python train.py --d_model=128 --experts_per_token=4 --d_expert=64 --router_score="softmax" --routed_scale=2.5 --router_bias=true --init_std_router=0.0335 --vocab_size=15857 --norm="rmsnorm" --optimizer="muon_variant" --batch_tokens=131072 --train_tokens=505700000
Below are experts of layer 3 (counted from 0) of a mixture-of-experts language model. Rows are named router (the router's row for the expert), down (a neuron's output weights, with its number) and show model dimensions 0-127. Each number is 500 + 50 x the weight over its row's rms, rounded and kept within 0 to 999. Numbers have three digits each.
After each expert's rows: a language model's description of what the expert responds to. This comes from a sample of Wikipedia text that the model never trained on.

# expert 60
router:510521595467518516516386474512544398453464608516414519485491423519508414555473485560548501609411487358429535425422476498512437552541606559493456490551513575566426547476471568495496425495470421534478521502561515485555503556507538521529447482490471565539464511500541592484579477482468523507530464552590481502501519448450462571562547460486507541539445491566536501606528468483546570487525
down0:508491538495441445515493556528554586552426539492571489553480504488484449594524527535453490458494447418511401371509516582497664523430469552547541423545492590436607571432503411494548525462548523556493494475407477529519508474531500532512525479505605445453496471474488486551575552580498523527467548552440464429550499458633414499480485521536510563553511508437524478513448491535481523524521
down1:461428457496456479467573496430489545438646506522488464534468440452497630404515491387546432448516487518553499576447488450546564513488481560521487466528504492546550516460468517446462561473516552504526475551448406527555503507536502569469516477561516548525471556419447514546548463495520554577521506624520553484491564448438489533480513522558496415547442542516512486454376542415545449365458
down2:485574460505525480472537553502589458505573589477522520499497495477567508468395532531616610503448507566526527479507502473509494521543467505488433486487524492521409376443523531517622465471543579403543537458497533456443434448452569562516469526497512423536410579470599447573475434437556546481436485455551468590498481476504571529518558478462468534457492615554515513492570546451534531490422
down3:473462579496542473491470476601557406554478498414590478579455496495544553538474538522499479513475532541503456489618491531442503414464516454334514549523544442482487536600480411511515507434514557552512531477484526516442437571459446551413489430511539487503492552514453498530476388463403467563436493538559509478538431500460486551521472488476588426494487486514533507423466500434550430365518
down4:557491450505522547506512558488488483528422568473595488464527550506505577482439488458357448539429500437515503487522537372501501547460475425555569534470523525503520512592439477423562490558513540466597554501502584619473417456462541469458490495496502430487436587581577470583456584536514516543490554498505440485496502521518556496464474464488424569428505455444522403514558480484499484461368
down5:579521515492416558517469560535492455425474478468520438487513460579498479577541444545564468514452498530469471528488557529461490445513509597576519544607508493523439571424508625603529428406513581435521473490492473467427465456503491516542515509567523410446568476602536477510482587500514503497555473552488439508437657514574587490472449503539445536555526493478475522475502519528474404523401
down6:532459424500469559485466491573489555575569503502505454453446586505460490503523447392514485507515450598502500487534490591596461508436553474511556503448561514478479620514554538388508503574421456448518477408556493551527482591540502510515415500479528485483529441570497511601434448584527470488546547475499546513494481524621481499482475472473470569496483474399504535481536485578410480417366
down7:432532334439460527565508529556478509436532459446464491641491516434464504417562557467518495458420518466492444509579481492476389531459516455533479520457556478564496567575510513429501503539542486592583501549491502439437623520547489466511569541519415532474518514496480514500540608400574497512605486473545500440557504491476590497531478508531449518463467520532423481486522591507442518493557
down8:527599561566497480457527504498462544423489388430579442485519425433478493504454428573415477450515513496543336558465453542488424504444460455501439599545539450535473525553476478496542509509527450488565590498576531377447564524534437490518552459524566561444562446474454524422486523467500557510458508438462508496492477535437449575440593483518437489459511492522431465478492418446450502475540
down9:466468457403531464546579553482461559442491608392506543477467419549479423573422477412399491458488442432432522597511498511556551489506552498555501472479512521461543447432597537486523456488459490514557444507474497637544497496520476430507487474461484487522529513513594578474530553545489599502520419509482526501485550507494508621493517460471518473537607535475494533627480530549447421548460
down10:551449495482551504429369509494588506475490471530478428464598556506476443527505487504538514578528447551423568443548554458479460475565569408491586490581386493445498520415396540491519527454497495500479576574549474462595500476488491574466471508429479469443460457458484608546554535484516558501490466428543480566438508491494510557391459551506548538540500547538554445455497548494542563495384
down11:541506523484439487486484480560474476493453513572483548477392429624494585525462518500480417468480480536517488530461471609479582521579466562596493512487503527483556491457441542547526501561459446474546555444444534470486471560443471502548554496425520470484480462563533531501547575502457472612574454510531471471463474498457354578544502449547497558384558537525622510516555474515585476615532
It responds to: Month names and in/on before years in dates, plus biographical verbs after was, e.g. 27 October 2000, enrolled, announced.

# expert 40
router:509471548521479397452506468454509517534551509443376458491557574551495494533539552512560360412431490550580566516546484439467577481443467600510530493496559496498468485546389494551572447567490562477527502433474474474495488529459428495461478421512480591472514504523519490563466514420482570451479551455477552476466480499457487462561474434507436421367488593515514444450518553489485486607415
down4:543412468470438485417539397536532500575410469459504636415427475608483521547536523477465435568549419585418539532550526459576435479494535554593522513521469480398506529551522558498482502528518543522448484508498524454584479478564512476553492560496448504483555525476435509499482534455568510514498449517443493451548479407494503525420517630600514422589481485479501566474505520575522509447536
down5:488502549562453510617454460546549466425575569579514502472621371518502446502461530467454445465478567549502555536499586558532471470493443498464483428531595474493452467483525409540587425388547520431496468488488501538487489408514584439539496498519555478495459540576509552493500438463499462470434520517484508509479496459420472535459486439524591502529559430446533490577519451497481532342472
down6:526462539512475449565334461586492527588496444465557543476582627507442528563519550473541515459478444466562463594500486474463496526407561485503535521528513473559488513413477481436461476530444458442566584580471531444475491515524583485458484587465466587450451589458458520558441504538505431571555525523496466433516537409569496587522443501547485447595523513473445494495548456459549476505514
down7:450562567520486492496514501464466455391501543551477503605459504503538567466508559488487566441548501462531524505559440480471455463565528596582394432509423558456534404509535505434438514593492474472453519498544516402566539471539579522537435520478567490466449586489499573556560424447465475608521509583544430539483554490529442514458526563528516523475533562483517570438447510448440555373508
down8:457621554533464432520402485497411448435493452405434575562426545436463440533498435490410529533447523536466544484473535495536493565589496612537552576539412522517352564457514504511558446453487495456455552499493537490519446518436568475599502553567505525501530487457533549576486509482471488415540492586517482523523524568445549424495513501495505407495503479509579476508542565443451459510467
down9:337380465583470515489541529523528462584436572530491422523489467615480518405547518512517521564528454450499523542476530521573574385588519531552615472563504456532487505528502522495515479620471575493505434466515531490485455528528512575492438555535550435542473454436483570457419431510512596504471494536541504552516516572519529436492461473537506554455486535541535516420410507552504465530540
down10:416440570518471505463592486387556364495457517507492499512486507520509476558392655560520496546469519413486466487488487584430463543480527489552490513512436465470379499538495575459515394482538492470520523484478461533534394504500467507516536497584560509473412543476428500492583537544476512490528537458549432519538447490448516446525531472578533530417554546535552571474509587524531550592570
down11:535554422497520486365467535448488425535439579462500518557471544482595494483560525556544457449441497507501512405424481527365446537479519532498599479549465455546453541492408479524439440509473471486539530429454432442454497485479463574538510574482419538555440581502459505572400566533441499481440475466465512462560448529530449542527555511497471458462621557475430464456523473523482435476405
down12:609435455520472494507477524603554488601620508491484493548452509429520434554565508491562517578485576317415520524533603511486452476546393477564516480441487474525505540552423563520521569525472464539442493505527535476525538463512486551461484499517551450609524490487477561520500491491519473510486552588518418584518503497626492458521505453462511578529509509540430479556424449573473533487502
down13:483423562461490468525455517424571470453523541497499543483586466391557456539520535591444486566612596559526548537540520424487511532507534402519410532471528464503509569448491444473558454458525400446533524424422478495442535465537496541529519501458535504511536494583526578479391454519440526561441470546514608423554518496508418526531476607521478568502410528452544478438501533527439565485540
down14:412553597484552527569439515449479439416429393588503513602484504471462417518515482568593462471444467511574511539473540572512477468552505536501377566414536523454391493494539532534537455520496517486494508469440391448510506489478540565563509504448543570426450557515476546494427511605549430409477550569514523486489457528525535535516478585526514481475512508545505459561579552558552504466560
down15:543535510534478481538526462445427485462499557442531544491548442450540551516507510469466479479541513549533474521499525531509564486458366508449456547499513496527474490589564419592558411547468460513476486518510538498421585448562449483541497447490488522531496332475517445509438420475514453488509522581419446431500541538450534490551566436408405502610470540445369514410502534460562507411514
It responds to: Second parts of compounds and suffix pieces, e.g. noblewoman, bandwidth, headwaters, town's, plus nouns like film, song, genus, book.

# expert 28
router:465442396483448491513579470449556471454502490497516493445465508551570558462526509446507496554420426538509437429436510442476598512453445436500480421463569484562538465482445566509415474473566565479460519538437515444494496534472500439552426456412450476516525541535453543502554489522436469525530530423418483556447467417502456608486430428410419574510425505406475508569483540496596540553570
down2:409493506503467573466593492564509444562524503492464556447449572479462515439507557451499566448485564490521548413566482530540485477429560562512502440492557595518386469456544368492529505541572550479612521401530530584559441546500493508394515544513550547558470514533512490485445468566528539527495492504479461540486562441426567550474516463452515479467532520517602502467468451487492525431655
down3:525508524542538490595424484509445413486454537527441562511516503538507538523461409474493423550430463450549554480437471512462410444427516437461487577496541551486440533527412397631457464587467535488524632545581561525528510525415545524488543499525517570476559426564538440435485573420442519569529418538478490408497436468535537531524507473551514438537558508533518518475507482456523477478410
down4:473518476562463424494544528575610474416449504523562450494530459487454413584482537534539512617354497563532407548496517503484490417530610513518477561496533592542497512470432535521599517436521604476474458483569526499465538451494533525524614529432464461465477591514518550533518493510556425555586540523479572462604488466482447483446523529485433558444438490525505535472480519487452513442493
down5:488492502494577416563515466513424494478497575504478547414609459414458529594532526489476513480454519465457503536506441452518455532493513580550491445456477617426590522420553431474540521612540510530546523488427514540492555434569523593509562417473446503484537522505438515501477534588440460515541539589517451532524527491530474572478595485533485331452454452516494485558502548547434531442523
down6:515573493522463497507527517544567428457567435571542551473459544508609587461521487508559505488478583472466514556560480431392551495521526415421466434486592486519511508498460526450554418519595541436508499456509463528485447419470501527467496567461513605507561541531507456521498477551519634498482491489492557478510460504452541427503456410452505472346512538570410483508509486489554574468618
down7:451534464570473588509494541509476501481502447526419443477432532549528494488518352547518477495569447502551515474467527488425622466381385498455586539445568547451571546479507546484565576458546499562526449385484499516468506477505459470439514499486425527531580535439398553557513554598529551513458536501461467530475566470551524466524506539532482502487468435487519479474397548447619484515556
down8:551429420502573513585602488420493455470591372596512514514498451512501484510585528465543508558444522451440418480550512552470541463427424553539381531454442441514452460481463480383481527524529515574455530482394483495539520400553580564512483563474522456457460562470462485424504516505474500487489516483524530559547575509486487569525528541495519505462437468500506551453461404455440596439537
down9:541552409407525443495551434484530480368487399538418465492483551550460486375511459529497508426403452525504483463463449590461588509491491445543507383457483553547492485362474600514538581498495543502470430485440499498484430434556458480528531511480414496543458541479556512522503510478522505592475540508515533561475473477419454460488602418568466532473509419553523505495503492510592502487519
down10:482438498521447408487567479479494449465513511409532519590496419525507475614451547480520465516475460475519530400470500467534458539517448437398562483575434598479469536429468504441459491448527431463519545505553498496574488538444584499545529547430580484390500502518456424481466474537446630468489460395585448537504459582484495465490480494445542628488521498497449523504521432613465511538502
down11:435515560518525491439430450481521500511470491629481457519504575418572527549483529491486367513487430455554492555587583495578441485529493465431552484576386376519461452567544538553517554492468513533451492531493431499538514497581512534486513495470467448470393525478504554419500518535481440479535490593500509491606435542536459499512427516545494460459524445525448429466516633521534581446462
down12:502495545545432534548468553578489530533440497519491430439483441431542370536473510397443448544471555530525547359503554517461464479509500495475480439451472603424447495515500471470468527639505485551492449488560477502458415500552563511470544413452393537551479504490437471539451456474469492530541569537532515383515554431522477525465541641510486471442523534449484455523510563502427508484415
down13:544564525518477522488457499509466478490425455474547560441527537441452516567491450547518547467490501623521548510501507505557472459493464489582498551449485443503420514446504514667431539412533459510536393558514497394497466465474478437503490390502457516513532446484463440453526453530517402514511494676487502444420411483565505468526521446545510447553454484458465402461604497502513478554553
It responds to: Articles, possessives and preposition+article chunks introducing a noun phrase, e.g. formed an, of the, its, their, as a.

# expert 44
router:554550523492536446550472454466476443385495489600489563548533461573592476503437624534456538552523533394558479494530555567493450526514629631515467536483517528532474573522472587485521439518453469436475494501543420416569512463528561524508497475528613588553460483512555552427567519489532452513590461476577441440514548477513520475468477550509441451491439470515564474555539451498531525461529
down0:535471508579436514528569488425435476554545454449523518386586528607452448465440495452435469461468487511530415594604478485403508524543608526509516413478512468493485489452470575530456464505465428523532526493440513511618527474425610527463482520486522518568477470458483478527505435524488478458408485416479511476490451474502518503613434453454534566488600460492447482541610506499458499500407
down1:533413456448488529405499457492498579570495463527521528550564593475473513502422535522521547533501476426451390464583499530450467660471582508471558494529408435523622532496523543474475541396383479503459417557487512429560445494547538513449449507565467525497488466442512465495514506464508576535558528432547574519577496495515451537537551553456497510453472461451534399582534524529464496537537
down2:490530511501493465537482511569529456405509409522527564538451480470493498517501550537520499476577534556556573489491466530458531617474608520479518520528441452518539496527494489597450467416520485417514549557437426533438553517471433459508592465575545634594476456529533541544492484481488439430501507511498498444433607490520482466545590497482553573453460446458492405637454459497503449477610
down3:506404517478534517548470551448561534524390547481515568517537398544540462515499487515492538491485574493488479422558564495565538495472430545519575545530542605421555442499445426449523557577460619381536494497389504514459400470513472460489519489468571384468496444476529457521521584521528419488503597451523415472457501486553519476475416528567550598481457498482529458512505489548487554449506
down4:415589535506556534523556519606524368427507406583429437510510416485545419538447411427524497557469479447515523511471546439473510551457433544486482530519533485472468540546458540587446503400460518472464496435500470501487545503486503480517445424498455495487575540470572618522454415549508470564347486471574483441533473494510510496447520551544464513455448470522580527572496462517403523498482
down5:446505453480527560556522512516465387533523536567449525516498470412442526356465559442451467535497498607584465509526419552512537428521436555470449460406513440492483557524459447566557492461419363546569546561474521530506442559539489414580525500455452582524524445435510554525438490494516500432516466433506428443507390526562522478511538454452580516518436548549528540479499506480450486515518
down6:555469534525510588583498592495565513500480448510525476541521489489445532501473508484531461535506509482460482508518533495496525434573497448486471435550400532502542434439399453525526455413562453524511504537430472611542507448449420574407599426459503447527559525470487523500525566517424544531546472521538422485528500567515526474559383405452502512436462476502441460596357498484454479365481
down7:543552451579514446508510489471469403382462479569435578590529554527463485506529542467517470515559530427528543443500461550510459601465654547491477583528539501518448520546459591570472485656508527448522560541498494428533499471534484489445493540508561500538469522430536479426555530517546500503549535495559445539542565539474565456465495539441418464508442473482595519515587443468557561425530
down8:517568406474524496588497619559469587519555551471505547509434449428514476477581474446500551438446530438456557585515501494529536424550550428479470519479520401490519516586494518514574578472493578585565503480521535565424518582413441558438545442598447514479523555457443586502565444465526484414504492494477436476513458576582485500566465543462468518516516430417510532484506509514534523533582
down9:497466465419546509468539443511508528476435441478507378533450505487421353478542535455430469528499501471589502456543372613488502530476470576504492555377520540525526477451546514451503479469463519539473555505473511447517526511489536537466476516567467520500480513551393484547497501573448462492568584502512464516508541342577481577543572519581449599508444555435471516469475521552474554496579
down10:503557564463483521463433517498557498541371469550428591573564539592499518525571474532430410420588537612495445378570521479404461584487505581515519510529468512495535485538459500537502495386534476446515513496524528480535490525521459440467525445548496499539538418550573583521459536535434550529490583518533514571528547523445501565403504505495455444583450407512560492462489483431521498493537
down11:549474537503416562527556505515494430437506560490507434600479582539494557581583491465501483567596448531513501414605541462484511492520599429539537405545476599444599472427578509480513448506542501473496494553538470465514467522538420510538562478496508471600549492480401474464505491511500448458590531541554481520481517528594541510488367517546552526497385559505484485594508444466503559474505
It responds to: The trailing digits of four-digit years (2-011, 1-818, 18-th century) and country or region names closing locations (Panama, Bulgar-ia, Turkey).

# expert 53
router:521492494433416447515408432449592490439434501554502429557499454404529586526452464439512468571430488550541550458477474452632470447573474521422472537515475495612435502541543451549522587445420378450466481592464461574459543441568491560564482496512416517460535510453523447492489469506521438447492526446543426468543466537506477532534438434444541452525438519488558469508518534502442517513551
down0:504530518401564424453449549463446526418545509571520492508515487513471520425408521608524508485468495465552505426514466564490477490485490439579525515521608492429459488413373467542482482444445475426571467521466451443568486498521517417447553444601495499395459501536571555398571559566505517508505457460518607541499483463534572522573522416553535485470458578540529559502515520509516431446521
down1:511473537559496439520532496582437409461450562609458551483501484427540437579422503512544479492552565530531512359468636495520488524511446566556522592564409563501486569490439529509522523561569430501503490510471558450532490471503499562591477568491484525460474582490476517505419521470489436465475512532462345503522481544423463511445503538455600440485450453519470504460500474548437470578512
down2:527520574506558558573484495446500500437483507528560583457525436472472600582458512524438575486358488505514565532535494460471522463424549467489407475550461470467588477442466406403511464547412554490447481395457414511526444428524516466480506421426464476403493471544574533428565471502523560418546537470566530527382486500519453515426530519549505559459460533528547496530509525460488478562479
down3:452573412502581515604476518505481511394509493499471613603508487606432546536485489552552437611550519457455459483550532560445531505454563418515436446565475448513517501580446558528489449580484416512563502502560472539570515506494424541444541492452577517499501518422512513558562616428624524521567535483517421466440498541527479499492432527531564505558491476486495451463547448529525485498487
down4:508522502506539529488502479479506474523507496406514503596568493597554523576572484427532439533459512476481606535484554516523484545539520463457517535434376524555575551528532501553507469556413643440492470490404454477426501558486467452496516445470562467456456540537513488518529519514480438488529480572380566523431464467579581595497520656489477462481610449515500468482480544433447501516469
down5:417494572438482507420492457518470455524465526472499563571592428504568511458560584465556485430462565587492475439469603573472523430436474478625500492504604419531528541507530469522395460492579556497455584525464569400560452504507487489471455398500472441542490574572518482555562497496558514483616494512548523525501481484492490534444518470425525489574497614524491551511527529430485498491474
down6:480477543520503462539470455527594535491505425545558469485494492430504418410503471496505429530502296471469449486505554436506565513436435504478552528463471526544487524428583566527516548485440456516528485514490479530447531386444545513481546632556538501564554532513478541551490631531475534494478528512557534471563515491455420475464475434412465523476572555635495461495545516544508448513422
down7:525530493457551475535506484561531459479476374504533460426548499507524439571439540600548512444440459466478523448531400545480416561487470492533503487459497674517440464541506535474481612510525461484421407560554431543454603544530517501473544422585463551540508500486501520510469411528553518440480515527466423490439480506556416558554484486475491440557477520571516583468515424426537537580520
down8:584545434556574525517506559538537490524436542602525590523501514544503573452471392427515501500598475478560521375479405589576490534442500481527489515540476430440469550482419538566485542531443480512497506393557546571506447512426530553475549461451581468534543448470494494496505570496506526479462579573556575522490430440517438409440506528519534600466531521576443503508444537458448480547498
down9:548414469437471436488551418473440577389467503508489436523462477469542468574517555532515561471488523548452466522503445552518397455475522499532588453554534571569562462422483467440523530591512566427451456500478507554498534534589455500505605538581510505423515583508401528530575506474536462446620479541539456490500481471496446441487510522495484494532555585470526566589517564500561561390534
down10:462432536398449570465469409527444491498494522492450492438526486404496586520456535466551498613516504540490505560513570468518533600531486515465510471536534547489593516593410514480521513522449548480474607571521419497532459430470588544563524601498490500472406598509558445506491471508482460474490507470492488453520525509469451520510345519410498544551487510515570493639445521484451414542499
down11:525507515507557508473597567469439458431419484546481487444541475573432549451520474513509504593529527375526482486495473549433529409453456476442521540512445526563434473556471521490418454485398536553551472485526496444469510502507574471442524510456480477468495503564545520600466483407504433479479376519548408578518593482554513437425517447538532534455544501512591512458506475453667550495505
It responds to: Articles and sentence-opening words such as The, the, a, In, On, plus the -s piece in number words like twenty-six.

# expert 6
router:520538408548420565523567507498493438455536495437491444479503566533551523463522509527555526571555511572442419483467485478500550457483425444498466504491523456530618457490480548497574495464586568526526546509455558584454527479444539417537523488463406538516385523498484471470449541500455514506591416466490524514431495509506434536491489451456353527475409489372505510583551566419546518519601
down0:483466463474489556501517443573368473454501439522437468501504527466485544462478513483433532536552488660481488447514501470525523668457471510532498508546546506498500421479468444567431546475463496567523571485487475564476481547490538490442465520560578453556458500509483535535451576468540500512518493512514495571440490519434387523464393442461543599479479625554547541429621501511595504516552
down1:494580513630490483472541524545535477503552547458619476531531418492423540576539487401550466468473494526516469461524407478480586508416598538519516554425467488467497548444519504530543497385519479583502589459523454435551487512347582505483507523492506440485473507422487441517495582559464493436467537571493437482415553488522504557511500536449460503441489500421447512406443464422487506562510
down2:472487508560494590506565577506510521551523359529498461502505514490538607527495489538548473489482447562448474526510473515405561504437439472529544538504496478496447514540428453498439545324412528494511577547440449431414520481492473503518436578521598469463462427574502464520509443435519443536486595457502478612543456472513542513485454467587452534527485516521560517402455513438531586517565
down3:524546564447578438432424520458579507412445491479522477519389572429501489541564532553523459569529454460531518494527525461466496575569598555423417533464381452480514486443405539570532464443558527494524470533457423510610408479478445484480557582433428538452563530447484560560520569565536468492481498512508529388585513550516496511504496499486470522547531536455553516538495470549570435517482
down4:451504507520494568526451485498484436546480564522464530473514522525498552388490418465528536570462507729504544466460508447445554575566404573429504521482586500409491497525532580473565488471457492495567507443447547518414382492545532526495397488571498449513507518475471478483522489490538451453451410490605531473471478503508538465486388514584479504469489498513494439577516526486544515508572
down5:448591506487475457601477431538379463457477415476518330467573587520418513433488466482550511490450531582547443535509487488445523468478571535543541526489534545427526500437561564435539484484502531507482519497445549472471597517531444458462496519492456534453502537474497494491383571548552537484426407540488494504401537525451484429545610491497456509478441513523453476456499468436594434508431
down6:461454487527496549529524389510478500487447594445465545519506467512486461432449556553392549399503398464525489494547611459537415540515514546579550485549505467495526532599512400504535453521565568472486477556595607477487507497427564491487509499480451479487465517490540444577530607495501564639504531534565510553560449531531451486537533457443586551477492543552506462515567452499518402467452
down7:541526460523545565563452484432509546511470469581516532525483532526407465505510510459454536592522553653558504534569549493497413448464455445540527392557523473522461494600489489457522473521506463509522536563607544430485557469457509468568485487483480500437458408506599525520482458495569526540425455469539478519511504492527529400464498440493617559468509489588555475391580525392581538468479
down8:461442496490565458433473432550532573392531445412621503549500520374436473484530551517504454377408431398561414555582538431465497464456516548502528507442473455468556575470492478457512455475509518496509463548496469536450461448505495523511521494537482457467487548418564531453428459464447435511539506476515473608508478460576421537526402456495592522495424505415501482576500536557471497494506
down9:548468437532416412547575522505408514534494545518463550495520487613441523454516544559451597506539521631421503517541530540431456513470564523484441535489475574486506503497472455491518480517468533496434424502463527497473441497470614491519604490462503510469476476457470502464438576374491541507563515500546509617459402464470430493586497519607423513563524579471452535593534534503545446560478
down10:461481484536547506585525477521455517551409545505529544516460473457563432493531549496540579489553521582648576527385524468534494450521469438485472452584455476527425463542569501438534516545438521579428451511409548558552556512558550451438547595517501528487561456545575463521481500584423499545483552524495491419506465550439590505424529500545546500598509440457484535549432484518542480594458
down11:535399526575514507404528633457530512518509525479480534542536499514504537567485547429486501520412527592470503495473530499556492406469484525468454586432408466528390530609475559518521537542456552487613476476587401570514539476504498578525505469519507473532484527548504564506525475490483498445437516510451446527516450410477518562410523594537476413569532383548545504434424503478447536507547
It responds to: Prepositions like by, with, of, for, between following a verb or noun, as in defeated by, worth between, prohibition of.

# expert 31
router:561540519586459542636512388449604551539564451507460439502520579497491460444627468451521438416577470495530491465419544587449478454611541572580597438501564537477525457520523518441490439499501442538453527475461397497445446448441497563521495595532491475452489487533488476558489491506470531462496540520502536442417572458533450457508499519455531401550566473518444505493535478510457476499501
down2:495566491501568465510524618520439474496533445527487469498538413527419552494496494553530472508503446620513594466480548547520519483448469527503490554515545447532406538451521522519550434504448459503502479444563423432573557557481474435539525480495507505584513481367568647488479392468468441508531466556608494413501474520439565507549525441503587513488494518482535556515581563519489547588583
down3:607612563489517491523461433502472539445419468515493508546534538571554586565496467552481433552475546551434574519530419418556445489404523377543457523507492480465555465465448446502460498500450487556523499501466499533475536577486483529488410432387577543519515498514488482511502539426513354536528519496466489509493492477535548494535587638414433426570496545457533419509496538494505516436520
down4:475566485618520483473528509568513382508505362517455565524507454499481556495528601567528537451458501508451430520512405482503524466416540448390490531454442489568533533485472563477536449426554474515524435505466397478505498517509491567474593510441501472501477502517482532552556495552487462459543429428513518502601512527597531539487557476458502446476331519487520433474464567465606503516561
down5:477515466535429481428449479479552545499537479466536402516440525441596591586552506464588470447609523574510473584537549516479528540482450485550537495561438530543410549478445541434422511460490447567578510523577525507453439318601528578447487445509440472446525478418460537522509525505439510504569506499506503454531568578459472593476518506539509537535549516518456491476450518463546509501430
down6:552505519466435555416466552465455510439438450562457463420578504427439491479540498448527533557419486453386533474559533404482465437454515473506506477419480516496460490479550411477597482487521469432487599516566530480465482437531587478496600518477626515555541483520595521553521494589580531486487550549561547395578552473503504518584476434497492515549542495448575489496461520462463403487490
down7:520464543472517424561570495569537423492468481576425597447493387546466483575475445480564513403552483470537451474468505430484584522477530487555451470445485506501454560543429482544443478491506567546407509556561483540456520505405550576461496516505542441525368507551453409480532492483547505539532394493437479547477527465428483541553541589548588545424462529456478490385522554453486491465526
down8:437472480461481507377484537435469503518484527582489534500474475441484547459353487472461450495502529487483617540538575561548537420483494436524539488486542440542495407453507432559486490543446507628459534469487511470527471602499546512485478472541440348511552450489475600475460535467490488492556536515467457538464549417515417508447500421553486461466485548520471497499510537671550448494549
down9:449571491465498384420511531521476509436558529454548416541464505425465536467469516567557578443601513469436495529546528461455496605457592472554536475446496460570536510493458559505506574522440544484452434554502518518418469537446435453528495474535407462462541440479563464561536506601451571548556486514479473476564518441497466431582552546454465466595421469472549455444568443603557484526499
down10:574467541502551496407438582402551545467489442502565433508564512563521552474493579482532444501436429404646474429539448515555477577501518525530464544497499604469510449516488477402503451513511503496513531556541438552510470463506481500444477541462563481524511528587512472506533539504469538559512464533537585451494657491463500518507422516390466455504590539520569574464469416456423506456543
down11:535551500399438456440630558470483485521503514461488581535463521566475538535465549554484438371392515489461527500448447459443619526527469522472475458521547511521436525469512597576492475578503498519494497534441456522483469546440512515510501445535482481527625454445464601433529462541481596550540443490555538642460518445500349525413508483514518487575501532501479466466489549481514506500488
down12:496566516487490606443523449547459546502493500522534523529482480512544504592496425611467575556492558392447482532526495487522553544478463455431466523510530557473550574436498463516569458468469566579474413473566424483440462466447507496439374582411462511469527558466466587506505537520459419473583518521512586471464476489533479513437517433626542551458470511447514484609456500520569409444474
down13:529518510453438472494450378571505512436444582551549483576537465430503509485480554441486478466518437484531507481442464488488466558483487546560517441457471443492471430573505417489528455562527554514469531474462469525499475392492479464540546560525454484574629501525503516630541490547494450498527530380477553437538496579459551453502399507528524492484541489521500341503400573408454407511482
It responds to: Everyday nouns following an article, especially roads, places and abstract quantities, such as time, Street, road, water, level, field.

# expert 10
router:484491562450487484491499475579550499446539555562426441499570531511519479459464508577566497462425467551566568499538536449450475440537583534463488485596522541397526501499360437404500458571489567487496480546452454499499490507544528569471594473547458432538450522535419428579465459451401582392525534501452495487450468518480527529520595592494593410516536557519475461536520550508442464518532
down0:534495542494529489482531489479575547498404535518481511499456545487547574564472600521535542491516502548550468494469536542572460619516480527611526623534543487498492492467460527475543428543517534505554440397407575537579523478607568537585497568465485534378514554536470561414445527414512442550498549522467494469447493472433537524410555532498601557470532455457430539488496390499479480500481
down1:468463546555474613572605578503488530553547464528433497390552456528486488512462504427534511488481511518482564486591603489531530335487471519551437441523528514532484550595466484539567530507482465502429512564457501473422464489443504594486499527476501535554555462390505464554478484442601448452387511453487532460480546522541556449554536562489518482423535436520464396500545530466502426487487
down2:565523464458478534606420391568567477435469555504473447504530667518541449456453533475574441486499578477542502545493462511437480504422547460550504450460550410469537490513534536483503582569438443525554455559458568533408507487538513452532492527492456448523530572537552418488434496542413465496546543507541506598485518566487548477356544425519574513510522503456521502528461488426561445480504
down3:442515583537520492557476563450546504490510499597411623495556556488437387559526496559486416487565530520479556424630525540568527508503448530427482503549461467404524511429460498543488508521551508473520524500431480462495546535501498526542452561413501515494556492507508475508611599499462518343485498492605493536522505553480536534503513470565489484512361442519461488573520470467505400540494
down4:454416528342572480545503474569400503581484444544544507478465431532513533581485508386457485565443465512480543585541455436524479451512604503400460541477571457501502480473557460484477496496505476504480537476527515482596627485548487512514569528421622555509431519543530490442450446421534555477523529579504486463467483553511494486579548462580544479483480586426459521498572511523442470465496
down5:415423531476521527507500439460543554548570592412533572493465483467514431485475489463583523550582495566512443526514504533530470495520502520477519587523515474542507465525503511575545411501534536480524554492360483568517520583568566466515597399500468495522551507557412419425442490490485548564520477430419473566482389407552510461419490549435557479489447441432491475456509534591513534489430
down6:511470567512519474570488463382479625476539466529486498369483571534387449440483481486557566513522425509479588506499537442572423497540595490436501536555459546488470526544523405440503470479477471427515477514584515455507441474464471544535430515528443546541427537476524479492620435520408484511548453533581550516454574532503481490519443458501512515432533478514468513473472385542488535554630
down7:472476481459532454481444444552440450496449529493511555516389377506517544514441502504477484485506587560418507394485542490525557553496531510559496477519517464512541568477497502492404442417456500436488505514540602465503520520506496547547563469558537462638517464629491538448476544434404484498477515512491429497441482471496383461556476548486425472474556602510521431571453514490454391573421
down8:545413589535488432490477499492572537516591472463543395459493473463479505498516477486517482538443530392599518496552509538486519492481448516578531559489419479461404528526545433477405479453518465379507480539473488455502442535501524468539529523490471495396527536437520548568594468542446469453563448504424542449517542508564601503352490524482490557477471403488477428519462491605508606521461
down9:476433533440456451494518483615514597453540618511523455525496436586511392486482514577499497499530400441476415456499616631596461465511522560412481505564430522466524487493506534449491465544422518527535507526480497485486611408573459517539529457562477496480549510469480429483507499474468516472476575467527549511523373429500513527436481482595508491504537439528506522414460510507464574538437
down10:488442539516474426540568459520582438516562466519542536572540468603482464535524556504461490499494532464491470510435462596467516586409554502454436525567523516487452527499502517545451465515512455535461494423545495505480442510480514475573503631557556527493477485425625406480460394517540463451364441518578379492459544532413567558435405526540503486422491424467527450529488492471494520517500
down11:433476542562480451441480488439362532425571496509470482502517477426478580516509467506388549521437467439644590478480508472463566597512510485566501442559458468572559537449505485532529591519505466551569529549572581476666525492477483486485513489487549513487533533573417506455520477493495407566542484491509588511486462576464490517506473487541489553575491419484495564471463497601456537497503
It responds to: Common head nouns right after the, his or 's in prose, such as album, season, system, role, mother, dynasty.